{
  "hidden_size": 448,
  "d_expert": 96,
  "moe_layers": [0, 1, 2, 3, 4, 5, 6, 7],
  "balance_loss": 0.00129,
  "norm": "rmsnorm",
  "max_grad_norm": 0.5
}
Below are experts of layer 3 (counted from 0) of a mixture-of-experts language model. Rows are named gate (a neuron's input weights, with its number), up (a neuron's input weights, with its number), down (a neuron's output weights, with its number) and show model dimensions 392-447. Each number is 128 + 24 x the weight over its row's rms, rounded and kept within 0 to 255. Numbers have three digits each.
Before each expert's rows: "comes after" lists some tokens at least twice as common just before its tokens as in all text. This comes from a sample of Wikipedia text that the model never trained on. Tokens count by the router's weight.

# expert 12
comes after: " (", " \"", ".\n\n", "\n\n", "\"", " =\n\n"
gate0:135121118123157107149161126101103138134085091126146125149132111146133103142149100112130177094107124116122129136114174113096115116095151140121124127145093138150123137095
up0:150125111063123121130107127108093151121087110103094169138135102156090172140086100120152114112152088132143154152094117128109164103083136121165173128091146113135122171107
down0:102126135120154153131144116095132102112148133078114122133105128145105165099113139131128125172140094159138110116079105139128136149101125147068150127127132181123146104154
gate1:093136109139113139127144121133139137137156165124117151089168183117111118143110135138107094130102110132127140134115096172106090167118116152156103153092105169150165126067
up1:132154148108100122133111133110090121103143145158118144178111098099064131161127126150119130148139138114114182079135111077100163149162110094102090128107110102161128173143
down1:118141178108153147129133149152153141162131147154116128112164124116131133120114129106110079128099120119131084076150114125148166170125126121147100112155108097151092106113
gate2:094129102128116134083127143118126154100104107101139143126181132175141151086168126162151100120141103131123141097143120124138126124134180152167133119139125125154106127134
up2:149138146104105107139169160111125111142103107093146134116141133160132081112151087141123095092135132161103121119128154118123108155165197095137143133154133117145126142110
down2:148120110122129122132124147130140150140115143137084117177089130121124150105128118135129130137164164102119150113071161132120119132090122116157183094090103123160124107141
gate3:093127145109111120115130089134093146148162124116086168139094137112127082119112185118142097150161103068117142152141155122072150127162139111132103115140148118091170145086
up3:136120078142116138154083134175109122139118139118143150121125143136118147172154118118130088156073097113132120113145116130125103188116097168121157143058115136123129089151
down3:173135160127093133103132120081128154114145118123140142129114142092163100122154165110107151133147132148113132151121121121107149088156134079099103115128120162152100112137
gate4:085114108073162122095107128108149125143137102095142156112134132124163137138158121084098080159145165134187148127151094108115156129117105152143148130098147131118140123133
up4:185087114109106136152155158164129122151113171116111115155102108151155158138170126159101145097141154118109150149139113152141086138149103148103102094163139121109110154134
down4:150144098084152139142144122141112169097103144146143152120147157164141130131105135097112099149117149120152142147117147104097133121121111185143119113091123166105150119139
gate5:136108144110103157135141112082194112126173123118152163133122133121139145098149129107146104145124117149100112122150099135093138120141120147069136124155101158128066111139
up5:101097109104103153118116114140143143130088142126091149130116127170157118150131145141137147111125122098118079107081097154076104107123157136139104130138113095149126123164
down5:091098119148145144144126133111155144138166170109164132128128126124137143138147155110104138145092132131137096152141170152142142145137133168143137136123130109121146131069
gate6:163104139151133121162125112162122111158133091094138156131106102099094133152113163105087143106084136125157101142122119191150130153144136143128117100187102124140164127130
up6:110129148167162093135122151147080115136080119099163120113151146125145146137095146158148116100139138130133152138126168145164094169162076106103123104085136108156128113137
down6:170109154120140108165169131144088110167145137121175134146129136143112168114112151114118158134141121121169115156110125131099102115117130130126177110152095143159177115115
gate7:125167131100073105118148141096159112154139139122102121076109153137075145176120124155181143163167131129150075132121151153130182151157155086149145132100118127137115097136
up7:131134126096139142144127126125105122124067133093119153111122152099134131093118102134107107097110158139154161129096153144136129150164143077074146132102076156147112085133
down7:128103104113077098126112120111125169124165119135155123161136111140118139101164121183086098152094107144167135123090128143160082123140157108114130125141128174114162098141
gate8:157134081104176088112115142088154142139158097117149126090094124137164106152112113157141106111135144171089138126097115132125109119087134137149164124115093086108157119121
up8:088070130117126110142146113157144167133162129140130111150142136100126090111120133143156180072208146148138111129124156122131117114091134118176141128102133156101127105137
down8:118128164105143145084129112147138141170097149126104158108140112161082141116128106117131186115137136110135129091103102189134131122110123117119153138148129148144131154166
gate9:113129115070103124160084113111137146144121195133150145175123105122099132129146129124075141162117151150137148115112116155098115128100167116105126130136116119113080148122
up9:142165093128125124114115140085079158122135115132117132086135164138139082094156106130148101095193118138164095100138139095118115169064086149117141121109133159092099165149
down9:062113171132090140137125119095145095178086119154118110163167163088160131092127162136138144095087120151137135133108117140127152158159125168147144164145099120111122125143
gate10:174128115124109091149141119143151085109086086127148143119126100139166134155112136110117138160120117145121156131097160123120137116131115174150130122141130102160139146082
up10:112131140120097140147137082124140142173099132129162095103106163134087151155102154110126158138121102168142155161137118144140100150079117175103121073138101099154131137135
down10:161141145136133094092129123132160109126133169138111130143126140130108166092080112147115132134144118145119132138140155149140117128111123129101189118114115170147151118104
gate11:141135121134101123093112151154130106173120096089082119135088109133106091156111094107123083086130101107096110127139109094140101163058160136107156145089130112123158117127
up11:151112134103157084120094160075111108091121115091108171110141154143140152170122146161163086139152114179110141106126166087069130151110125167157173153142139115149091135176
down11:118114133092158187106071141118105115108092142153107126169159130143117141127113149083125093135131114149152147081123188105131131142146109112109106166133169127120117125146
gate12:204160093120118135127142110126181138117156146100133089094119128133120137151157099102110065114164130127113126155135114136115131175117134133081102132116097141136111101163
up12:117118145106141097109123162105159134134133107122122131133115119107108113138117111134091109127103133143137136150162089151101101082108118158137154152128119145136125124143
down12:135106159136117139112111171098111129112133139084122142129136144118158124099167139122141067166134111180119136107195143108117118159149153128135128123134157139117120116122
gate13:130110143113129119128112138101135113115125079100142131140107160141118130159159124107120119092074117177121119120113113184124126131128099100097162133172143116134098096138
up13:098122105127131147136097099173118151124079120157112155079093173157161127121143127130140134087091096127086103130142127124121166097121093121147126103185142135130120149079
down13:110168137097156095112101177111111091142158141111115146106135131075130125147104182094142113120131198087153168164139177158119158110132153127158148187158145117093126110144
gate14:087130170132124132152127156138119113163111172144122160123141131133130112123137170130137149153092101120143123156114121133108122140109093144124124146121085144169152099133
up14:117141143112154148087149072107089152128126109136139074195194137103152118138155129164121128083142145139129116151121098129151153096129170113116134071155192114100114168156
down14:108101103133155130146106131129124140075134077089091174101094116132105124132076110120140098117135124139167132073101098060124145088152136114118143113173192135114120126124
gate15:145078085149131092140114140109136147150108095112101161155144137137121159103134152130112128149143130132105134151165168127178136159131147139126156141168133193086150129158
up15:135135114121131127086130184106130121138138085122165108087126140099158079129155096143111147143127109099147136122146152153143101110155160150117154092171129109120137151125
down15:160137135146112107096121148146147144111176127109098165133139177116143149163127119075109121088104131095070155111141124056089147121122118133106129146109127100139143139156
gate16:153108139098086142148149104108176092141133150136117106124135118103103133163119126119114161118148139097080120145107141122128122120118140130103141103125100130100126080130
up16:161069140142111130149095127182149112092096127112146141128135148116096130145108159157120117100154120126123156122177114095162169182172146160117140129105131149122138141141
down16:162174086145104169132162170116082098142152117149114138127101101103128126119129146154148159142131126118164130144122149149099134106133140119125148126132178154130140087120
gate17:102105102114097145132150073134182109163125086137132126094124151126112094148141131117128128094138124133129125113141124177107153151106115133085110105111142104171129105128
up17:127144171164139114145149110107131090106136161077124137124153118166121139130096153141108077149116132118159149126139134125139122158106150166101135139140113086148140142140
down17:150103150105157180142108153117141157083141125163134146132106164119145153130140099109118190176128117160162152089133129123106109100095127149181102120193133116115112140131
gate18:135109123143150122121137120089142147138194144150146141145155100150163121135126148145100143121088106076136124120125126140123143114122114117134168115103167184152131185127
up18:160158099168133095102143137091118143163157096141132128134082100153106136091143177115131104208104146104144104128114113071108104131096097119139082129151176114155108125113
down18:132118120144112125149125106071145117193069141134126113144142115080133120105124074147130134116142113146141118129118087143111074154096131119134133121121094116169138107156
gate19:112176130076118093149144155111119138157118109157130133128125130137150130143116125129111138106150119133154090122118154108114149108054157118093108162146152099155101118111
up19:163127142105124089130173148148133098122119150168124142117121106157126145165115104132148143137135103109121114118098116097106117113159150101109079135128106105160095125121
down19:136137151128161112148146125152106144117146132136116082160147101132170157073142115127100129172121116129142131167101133102175143161126137133137136134095118120106088119098
gate20:116122081112112174070094130139105141113090154087161117117104088155133127118109144146142146175113134111151150129166103145122141139146143120140131126113144146141115142130
up20:103127119110137179082119126110162119097136160129145139124121139147160128107105120153148144126127106165158155080169129129075144112150151153114119136101116172156132115131
down20:160179078147107109114147095106116143203104139123160116146125114129107130143081098136143142137162158114152159121114104122108140154090138155114154119089136100125155173125
gate21:144154110112094093147118133139152113128088101094064134171141108141080129130108156123117123148108136177153137167117167136089089180073153124109129099147136127133143124137
up21:090148096124137105111135090151160163104145137151129111137134087154141103125145120106129124096097118163107127127124102139170155100130059167126166132101161126143134141091
down21:112088089136142151104098145150133115154156108150084136123103103157147113155121114097112168143138142094158123138141077103121153089124135107107156178099178169149145182078
gate22:138165079148120126120103133166127167172151091147123128119140144154163113164122111098141149163095118134120110096091150093101124127107102128105137133107092136096152163135
up22:152118107084117141158118092119144098133083147161103114100134149126114133140104132191194135129125105124161120135085110169122146128130121110180116117137154126106118103158
down22:086100101121138164130116149123128128092103120117148171087112137157144117110155105122153090096155185136097152155106094166141120120150150132124142100113130134135105126115
gate23:164139156121152135143154111125137109132124110104082104098082131142106110140113139127123135123107136105130075104131120204112137157088150125145181144161145169163094121117
up23:125158088117157125110142157146090141113148201096116159137142125056178162118110140130131168180127137169104113140114118113133134137157117166132109117141109082113118156168
down23:097153115120129152160154106144115160073088091152124142135140105143128137141172136135100162160133089164097128149151098120146084129128152107132135096159116126156091158119
gate24:144113092149140097133110149073146174160099149091122131131136178163126099163139148120109109136134142132119122170104107114124118156114115164062105138153109111117112123148
up24:121143136149132112125157099096149147141126159176117121146121133113088114172119163147175158144093115126164139099116075162126153155130114143158105088156120109083145124085
down24:112121111141157121164153169128124080097114142112153180125101095138089107126119123133095139122096127118152121082127105148102125117105141121148092141119146164118122146128
gate25:120097100099101156122128130163143133126170147125127117102085118115114120128141135139119186159142139183136154161115090110125139064116122144133114103133140162157105120107
up25:141123093104105110180129132154120168109117093141104126121147117152124162086135089125076111093131142173105083117124145127127117176089149138157143160120153129138174116156
down25:151136121151137084119122159138120148097109133120153146162139137157114135081146131122119104181086149127124104127132147176109193084136137146114087128141113135094147137137
gate26:143077151128134136155135157133099122099133117085151096117083134163116081113060096074117132119087128138097163155094141150151087112131120134071089104124130099134148096116
up26:118121118106130130101096117096125128142156104153124108113091130090152135127124140154160115126127145134082149125102082154075113108126120135115153152124163132170125138130
down26:112137144128134125088135119137115077156092163146153138113112143123132101143137152114152154106157134128115136124107086158145104153169136082146092111152077117161099148127
gate27:126112116126140108122172153116099119147115118163109156146112132128131100101109115122130107167132136180113122119188110110090115114099124097128127163131159123126097076124
up27:145183119141166162115143128130141151132138131125165127118137129130108131128061142121167142131181123131120195140124129128145111176160135131194168163098127125130175163117
down27:181073130129163127122180127106149122100076110132173123128110161157136111127135117140133145150108139140095123127175117133126108158126127174133100096159108133134110107165
gate28:090136129131115185104118134098082157136127142097153093129124133103156095120141134122159129154097143118149172134110152152122119113128136124135118169083148121126115129094
up28:106133138118108159145127153057102134136102138154162121141156148126138086168111109167146135157110100089142110139087126122111113136143100138159117165094135137168113117127
down28:094091121159178116137164141103164065130134147139108145116117140119122138122086124137119113142174134133132110119088102128144079101125114157116150171094184100109170119128
gate29:149154180111154113160127126094178108141126113108191109163093131149127147123154144082164092146125121142131162088095093161102130116076131133130132138086152174126142122152
up29:135095156133093130130155128090125095136101149123156099138118160170145149122173131102146087156147160136143129115167143161083137156096170116113131100115116161141132100126
down29:103122148100126169151184123144089101145129107217107117147143072142063132109101144138136115138137090153160075117141109162140119144127139114160116130132134134151184115178
gate30:137112118165128107091119126188130121156122094150112072116121105129093122116166137150113163147180120092083100156068148120095132106099123135121140134150121147127153139099
up30:118123098166108135143155100154112148160136094151099127136138085081098099149101134146106150137145117117081075139070192105105129128111118162117152104091126136085134116099
down30:156120189119059116099128127106113149202199145100133130123121084129141134108147118159152139155124148120133109153108084150128144134142107127137102100167136130142173161097
gate31:179154141127102163157172112164117137121161096117135122148122079148138112154131156121161118140106104115152080099107148099072099096105137108138110095150098146144138096112
up31:150151153129138094113134129136112129130115130146099150136105119098102108141140151129128117143142123107125050105115141124133107134094111104085160115153147149080111110127
down31:142142119115125162152094177143152121166160132139152119114103133123140140105117117134116188125119160120111135119105113125131132108107143127109126149121130146118147087150
gate32:095130106119148126119123132091173108126132083087129129105148162114125143149152158120119122125130115143117161127133108159095137120139112127096144113107109124165136123159
up32:108131054123145131111118111148118144127131094140144123093149106112163106105119169128144133130183142120172095102137145120166150151117170103162098123132115100150104154118
down32:133109110126126133127145096134100126111150126108148160124129134162115128142128143133165137119130130075109124148132137187125090096118164168136130114115120152136105158145
gate33:107121127113125175142157146137105133152062176110138121165149166130130155149129140094120158167131133127116126125155109122114097124098136162088137121157106150121154113100
up33:139096117113129140135140152122140127181118177119143133128129186143100108147129118158115100158132163131107136133152122147100117150110136119112104134147153106160130121116
down33:145113150135133139139160096134195179097115159159149179129150160157126127180136102099124102128115106124123164101176144110122182125160079116121104120099099105168149123154
gate34:131081106136069125153152181153095121148161087133116141153115169149131124163113144153126178120168127115093079132109085122151124128113143122121110143160112116096126099080
up34:132095164136163143141096137127112093107135101126087155120093123112130138110112143118132149072182150094157147128149164151099143106134141151134163120126118116098145054130
down34:134137085103113133148123137147124125125158117099170130070160130160131077137121119153154087142116144119138121128091128143163144138135124139110142098162141078111173095152
gate35:175127149111102099150106126175165067077114115103131143124111157131147167145113106137089108122145137138146128136133117130129156118109134133115130157152148173173102112127
up35:125152131151093105122140134138151129133157174142156126156142123119114167134141108151110126153123113154173072074088105123156131124142114114131086127123132126146118090142
down35:100105158119179110157104138118125150114074088121147110161134112114160145113113140097120118116159126188107122127124118111139144132150115117111161131113115154141122159177
gate36:151150125107130102152088136085139130180123120170130120159137147176109102112142089140120144146132126117168158116126171150112134095090122145103139150157117182122112116158
up36:148100088117113120099149148094140125161119147157102128145146113087128136114121080090134137154198118155151075126133127144113101129129159134114107106123092156117111078143
down36:111128156112116089119148107119132132107150123143155074169112168164125138112109101133162182143155129107149124137107111118154083137190115051097077115164140125087147132107
gate37:150139145122141130099126113130161083133122121096150137164150147120136089117129087141083136153108099101060107113150204093160089178108107176106133138142098123131127115143
up37:112089132101134161150138150143052142091135143153128128133114114147140153154163122103137125103161115136130123128112121141126147155193114074119144148109136201137145123179
down37:138136122160149124114137134127138144144130110126097117130077109141180110127132104122121122144140148164112096122056090154143128106163161104116152101130133138119082122166
gate38:167085096074123066156137107072106128171140088160092125106137131141134168144176101151128116118151101119084076129123154154138098109114128089160112126076129142142116123156
up38:154135148129111102104154128143081127180119087114123139151088101141158190120134120113156104093171126077139107159093104164119121104135168142153135145124148118156098139114
down38:113165103163193155086126158133104129170166126114144104088169098137140099146067098158142117137075141154145100130117112117118134134138114099131152143144123122103143149153
gate39:101108118151112135108107142115135141155125146145126147111100108131161130111125179137150114140128094129148124113107109133115110102153116129108126150130103143179129128106
up39:119137086114113142118183123133109130156149131128133124145099137107092138089141078185114118149111096097109070120119118119158092117127132142134142116124166116160120148141
down39:102155160180127144112114127114105094119108095129128122130141117140133140130147137134142105139128102169134117126089143093148111135149068131158154070127167128084156143117
gate40:122153128103157151111147115103157074133157132083147133112097135098095115081146174117123135113084186160122158144114138135115142177076156101100130165123138112136143102144
up40:097113130149133110109119166123093196147092177181143099123147103138137150121139106145107119133177091114103081118130114127136119116163141098142127095111145150140105167117
down40:078131137095107134136128140099138131095115124102111146111111163123129146139093156122133139110146149097085133145131147129123092153145148153152149134132094117138109097142
gate41:148137127143095163161123145106160138144091100165123133184098152169102109144118148097136151114056123164139068140122113153141108103129098068144125139172128132127119082114
up41:132100091183117101140175167119164127129165147126123110100165146107108127131136136127109111101166127091122146075152148130164118139154139155097138126101101144133127115130
down41:139111153108106137114131104128152132113120105145124141126099126163124139111147119099121116129113119146095123173124116096139097128140135114111117104130167126165132141099
gate42:106133120178155139122150161129115114120147169150150132088116144148108143116115137182127125156179146155120107080121119120136168119117140140096110135125129115148127169139
up42:199114160100136093126091142102106072152162120083097158139097114127139125099146108100157119170106125150154135092137098121145140147108130147106124111152136137116105119111
down42:133127122094144110091104103117141153126155135201142149107143137129120100160144133123140119118124175160153156141124151146136131077171131080103159156126102120124132087127
gate43:093134106138124104117140130103124123163108164140161137135147170156114116149161110124143117157130155164112182128135146123130130111127161124147188134111095159122143093125
up43:168105168119133165125155120101109109136121157148124158078126109092134109127140112153131141126138103143116098103128126134136174142139143116109108088125161142106083099148
down43:136168080134147134182167164135139084082114109111134124140116179120116131113108141133115131134157135120162133146171165090124159128168120122124134129114144107115120125087
gate44:123148119136145119168131123112132121125166150113158089135087152158096104116121143126098149133103117114089135101146125155160147106088160161145153130064142112091152102145
up44:149163106117124173138125143093127095137132148108119110111139081153107088111114116111158162116112130132086095133066122154173105082129120144125160116163096110106146142143
down44:124100165109099173119127143065165118132133135149151132141096091162130165130142130105103172147112132159103106165110132117110118130124120177104155119107124167129159133086
gate45:159181129144131123145099116117126128089117107064101165146173178118119167099153146112130121141120140111143181116171131096160096150128143172159175127128136151103124166127
up45:068154113118116118112130143096122121106084109128067099178156111082137098150099144096117116152125163134118156109137169174151074130086156180157136139144122133132128190162
down45:122118151121084145084135106144128103110164143156134149171147144140170180130149129135161087147168134110086112127120115101158160146106079175113154118120116132102123128096
gate46:128145148138111171081133163101144181132141168082126119158125087121098106121122115082078168139090128140122111134138163124109123097100140105128102120127119103163128137090
up46:102135162130115126152142099149110135110144098143100123140118136140125110105125089127173090079129088126109114090082113104126089166137143131089141134130100123091093117154
down46:119125157164125133150149091142081133183067133163120118162138152103152114097149149104115137066106137184114132141150145129147106124114132129121116147123057111087127096087
gate47:109101106115137093116141079078129114150112124078138160117106112163098161144153113083138146156140162085145089137128130124117128131124176147090125136139146104115095136127
up47:188104091123155126133150095112104109134144161120134121137145136102094102098155150133125123095117141110117072105117096096082138121115101143138128126100132159102092126114
down47:127162169109124149118118152108107124158104141144157082128125107155124094140135136178140140107122160107086124094147091175131134127126141161161115135159142124127178153139
gate48:190124126153129099141145145095125158088088126067131142095137151137161129095150122137138137133072122137132123100124135130100064105132110134114136068160137132139133096109
up48:101105163080151118154169069118104124176114121109154127087108127124110143091188119147130067101106120141091151138128132157114091108124152163105137150086162113177116111116
down48:127101133174138158159136131154079054123156135094096132141148139143127155141121112136087123145119063130155172137102112107149134153107135131145094162143157154109147160153
gate49:117128106140155102096081137138118063173144154141101156167154129127154105127128142106106123159150164172179133140170102121136137143141131147153134103099139128151122116109
up49:123164125130124173142148131120155167127125134154106111126124127125070141107149134080173092135109106140106132139106154105096146147132171130118109121132109110173140132118
down49:109109111138088138154110106127159125110097137092131113105126079129125148152142179129155180079120128095156121160120148138134128149097140183144138134086142119172148143120
gate50:140119103150130103137112170167092136131124077115134103134084167134156091168144116117123133120129155087148133150116153130103100087115130133096127124116128100112108107124
up50:136128118146091110122123160137121120152110062162135096117085171089130131175153127151089122116118137137142152116133175151108106103125119125146127133150130098173154104119
down50:153115131160093107122131121152111134106176085120158104096097119108092164124134142111110114189155118109139142132128142164113132096158116135152156156143170111110197101067
gate51:116079105142129125136131185120143102142105134076134068135089119120184118146120094086089102136124113171084101139127133115104110097076142154154134109111118098142134129130
up51:151106186125159125152136123113152095130129117112132131134146159142145112122095102104144138154130137167116162123114114122067142138133131108114103127094143200164118167111
down51:112090140114105142130109097134091126123150137119144096109082122147100142147151105150129147148129124120117125130146114121141112099126086147114142105125103091134145112104
gate52:131151134119147115116156127140119118111164100140108078122160133157159138135119142086109109153092132107119122120124165103142123151092110127136140149150076117138152137149
up52:166105097128112091107128112144146127129139140097113111157139156106136125130089146095110114104106152123125122113117183119130144177078107127147115159141068149152120102090
down52:170148132112151092078072162150108139159196139096108148115179128125121130083124107104156123189170145157116125158110099087118140144138107152104095133140112138138138165126
gate53:096097145106150141109149154124144117155126175136137077132094117104138148144156133146070196141100147152156142134161136131096138132092090137109135161107098167148132136132
up53:125096118118113117140157162139141119136145159138126079113098123151155090173113111145129154136131189122119149105113133123099156139100114164086097100094115118149140124139
down53:120103120161159115153174112098137147178138119156102147112145103139132108153100132125135104127131121153170110131099150100091144094141120123115117094105155110153166128115
gate54:118106082136179122149076157101143121095116154144138132127157133135103109144137129106114114123156169140099145116162177124150165165097147132132136135134082124137118110155
up54:133073109111120092168099154108136127094146168161125159096131095113112099164137155112133114129127146133092097099118165068125129157112109100107091161097094126126160086104
down54:133107109146159108149146113119181142147110159091119150139106128117113134140161109140152136130106122103153117116169181119109118106144129188139117144134152122107153158168
gate55:111118073105131112107099117166131130092084088124108120123173166143173102123161153103090129145074128148128121131099148162136111144120116106102137134144120114118150130121
up55:143146088136155120151115162130106117098093088118131113155136122174155112126156160149097137160103118157138116107148147152075110144073092111123100098160092160135141111145
down55:099171165136143137132115174085081125119127138106144091114161150091118142146111146146135070109144179080155131103097120137110155154120165152105146160151150112081137113134
gate56:152091136140110119125112108150125121139111119140156140129150106164119121142166160116153121123081123161080110113068151116096130150118092123140139135096089106166115148151
up56:103152118143124139120150132100101144148122166099140145088093125109128134099115097135119171128127137102160142161171096150130130136169188150129135115162105138109120123105
down56:104154093157141106131119090069104137094062141127147148125141133125149130146109139145153150135126073123115095107137129086137134120139135133112105152135070109129101108169
gate57:138166153108145056134102076142140119145100113124116111086167124116129109120134145152096115126124146136129153113111169125116195111136148111133143144173138122102144189166
up57:114090104141151164135123188133118112082165099101149097129100099074094121110096147102121116122092100137085117157134098154114113129099135141087143166174090157117131100104
down57:126150142117113150103106151103109100108111142113130156088148149134137116134172140104126096119142168105148108136132160173098116126145126090096102110123101137133115134123
gate58:094067104141081084114162125143154129126103078097108151132142137127126077104142121140086156153082124114143150177143155133165120123136116145103112080129136130147147139150
up58:124092119110131134135115148083124087123167175154130116136112091124134158125138153136125156126098155109146087097123117144070092165096165113094137163112150129157101126120
down58:109131140120114153139150098116206083156132161167114115157164117144150138109101140146169135107126117169142128116125132106158111124158098119136135103115083108116136125142
gate59:166122133085132164085146165140129113140184123150121145119157143148135112127163122074092117106144164113135134146131144108132125139128093141099140146136094110117110111129
up59:088142108153104128127142140143154118139114128151104134145111136137154118117145145119098103090144119158135163122138124124143127133144120079145133140091156109094151151127
down59:082112109133168126103129123172134089098132128179128161174140132118118123158149119121153100113140146131124103112112163135115169140118133101129109132117155117090141120111
gate60:088072125149123190089124145148111132128136106092159134156132105115149140132144143116107193120129104139094102132084152093149129082144148119129138108134145160119087092134
up60:129177107138133155136137146134106154118091121146109103131134117064122136102111109130121080126125121093115135157142097175076088140117104135108158189106142111162161152138
down60:156140159152139135113145113148125141156056179102118130165122137153128126135118138125165124075133148140082154121146153166142139104122158117145151124144108109151136102159
gate61:117125105129121126122137132146078138167118135153163095125105110110130153133099120095117098099124120157126125145159152128161108100165083120150118184127128134148108084159
up61:166174099135099127132147171163102150122135076133118153174109099169113108141129134164132112108111134112151146123116137108119093091092148115113143144151161097172087148123
down61:143172117090139122148119153108115099101168147118131120134191122131121197123108111151118080167161104147122113149107135067144147163128121151129151118097149148077101106144
gate62:128129099142119075147168133132139093151137106150108129167114108124105108142175118135115132154100163152106139114094146144146138135122082151143087134097124100127120090128
up62:160123115082165165122098126091126098121151124154075157172087075120156126108134107150171147143130138109167079123084148110125100062122128133151091116138172073117087124134
down62:100144137112139137148114090096150122140120148160149131119150114148131142153090152176118151145130127113110160094107139150133083135141193149131149147128097143081120098151
gate63:123103113170156119126150195135148115104132147112157164159155173101152091111117115112125114135111129076141123161105167123132117143129125114151111190151152098126124129142
up63:168077116166126133151093139217111118133104101123154142100121136128159114087125147153123139139183139140166156138080133123118160103133151092099110125124093128094118111191
down63:133128108132117145118109120136113140145143147118136117115115133097134138149167112110182155107103138139165161148153153145117140135138073109146111167089121133141156079105
gate64:143094171142119141149122166136107132135148131140128118137109128118088149128141173177095140114068130151125147154145166091124125154149114127155128126117138103173153139121
up64:101112156172132118106114173115129100081100123146128128119083130107141148143120152141140160170131112120121181154150123126142135114078093166096115079149130172131139107118
down64:122138119121115071132169099091124176167095139143146127114119114117128104089114114149128119140125093107161167168116069166121070109130129103121128110131129114181133131144
gate65:140131142109130127116152131126107135158123124105095155143136103097134158119138133127122158144105118173132125160129126109118069167144149110119122127168159143099132117167
up65:124149099111153117128117128139125134146110129125121151085125120095159166122088159126105170170120176162182113142138154159152089148135113107150106107134144135156134111151
down65:116122163129143133125166119106150153086146161134112133155169165134101149155135115118088117094129127119141138073148124086155157141160123158098150126108112130126135149120
gate66:127129152159104106123099156182094122103084076158102153139109169075105101128180142133123130121129116122097119123122185160129094123118111117140115095110153125119143125177
up66:132135117100109110169146101145082134124124076118134117168174160134133102108109148175141146134119120147115083131119172132132097143131122113141153123092107058111167129150
down66:118174147144127126122197122124092124147123171146130122122161142081112163127095150194150127095123152126124120095130117179169155157081136144130097187152114140145152142209
gate67:159156144144080122120111137118108100122117133145131133114162155147124127126084117144123150157133136156073159157126106181144122122153120086126128131144093134125142066179
up67:145135147149118129114196153156129139133144148163143166134153098117090152135123121097130111154160104124063150172163130114153121100139105148131110144098154125125121107154
down67:127082135154115185146137112125084101155105158106129139159122144149121138129123094119145124112137122144131101110091161107105073159153101131111141148112143095122124130104
gate68:133093126093139124127130133127111126140192131118106177165135146158149122127101120123165148103133150166103152132132123153086112089125112157139158125136084149141130107137
up68:173108133151144111126112139161097129149126126095084156149150115074122160167137158127132089122169109084142111077119153080108130115121109119133080131133092108133134112159
down68:098178127099102142136114118135102104107169130111152099155128121113158108129144204161151109129139127153135152165141126123118116079166195139141171107098128128139139124115
gate69:134088180129122151177136125114154129165142090130117129148115151121116136142141111109123148106089153164118118162136127163082146159091123100109162101150143147125127112141
up69:113127101133091130141127172131112130130127183132134124159124082119119142127127138108116128167176133124144153112122149084108146109118146161102117128087129160120096133131
down69:116137119166093111086097116131181150193101115096145118120129067104167192111157156146139139143124106139102080125114130139134124122160151134144137136112133077135119130113
gate70:121156149121140114153143105129141133110109139132157132121131135095144149124070144131125149111118120147108207174172151121113149161142134183116154122140093101102140075099
up70:132091133145122120103143137135152166077103152133142155136162131094140163107122130132116148157116115172107140150139133155144140090144158153105114094148123146153148108161
down70:145098131139138156128144147081120113183147174129068118132115095125123109151057113183125151113161115130163153067134087118128063177150125083112142097161112126166145156100
gate71:126101103095134122083121124131154122037139145120133116111156163156137151144183141140110102165170129122125153136094132156133156102170106114076138165160108154118076096160
up71:116162100105132142126063142090115154131093153122127108141166105124098133146095116125185086116119163104108130123138149134105138107161138117138137152112143082152092115086
down71:130153174150132106127095148174158160151140124123074131123126136092163128088174168092115174112149162166106114140091102146108093139126152124164163134133111158166155154146
gate72:149110166169137100153106144177068157113124101179119149137163087171170140086145120124151115137132118111139143122107101094095110134080135142181097133150094139119118107111
up72:124170122125158148117114137096137139144167160115101057087120127137110142122124129124118146140134162161173130116157136163151126135152134145108140096152154127172125128139
down72:092147094107111149129110160141160103077158119108124143144142169137126133139153149138103165137127112123140129137183108163143150148093111130131089122153132126117159100084
gate73:142131167119084135120153134104104097134114157143150118150096165125110188093166101124128172177114119146133092142162141137138087058112134083105141153135132139135119088071
up73:105141160119086128144143128107110111125121135161157074165097164161162136096171122112136156173129120132129122132148110108145100114111130111094126122146130128142160109118
down73:137116135143125126106095138079142129132165113120123123076178095123155107133094117174106078135111120099111118117158103108095102140154127112108117123147139117129125118100
gate74:139120140076153127116128105107116103091088095095149098140129114130130130127171157086148066143177136164150095122111117113101156152118121126147193114124158122123108167120
up74:139097117126100094139158137138132141133155130168099087149108118127127144146173088134103154139107080140133092105108154131118129113135086134107108100174136101142118166109
down74:099132163114088123137102134142141096122155117134127132134103172125142137114102108143151060098153148127156142117111169132128192108097139127124121146109144125114111118151
gate75:149138130155116111149141153109142150083096147107169150130106111151164138122121159100155159192095125115140142082147117095166128132130151123150109126177099141143126110097
up75:121130142105102177113138145100119140110147146118150133172129170125164095133154148063158136134135124128132117128151118122123132169121169157166104161151161106119103125111
down75:114178150131110151099117139112100126129102145110150074135109123104107107085181073142121103136122133125164111124139164126070142170106129118116181154116124117124139141116
gate76:098110117101146122141142110151120114152131150121104088104109151130151129129124187129126103149096102145113129145150158100138118165106131181110151119140106135144137182150
up76:118116108136120124132146140139119130146131155155148167128140148190114108130135123130142114173134122110104113102143115117136114139171084114136119115121140099152139152147
down76:146138150110136145111105125109171132137127167144140149138128128116128151107115114097144109125137148138105112148131142070094150120118121150133180128136122148123114124123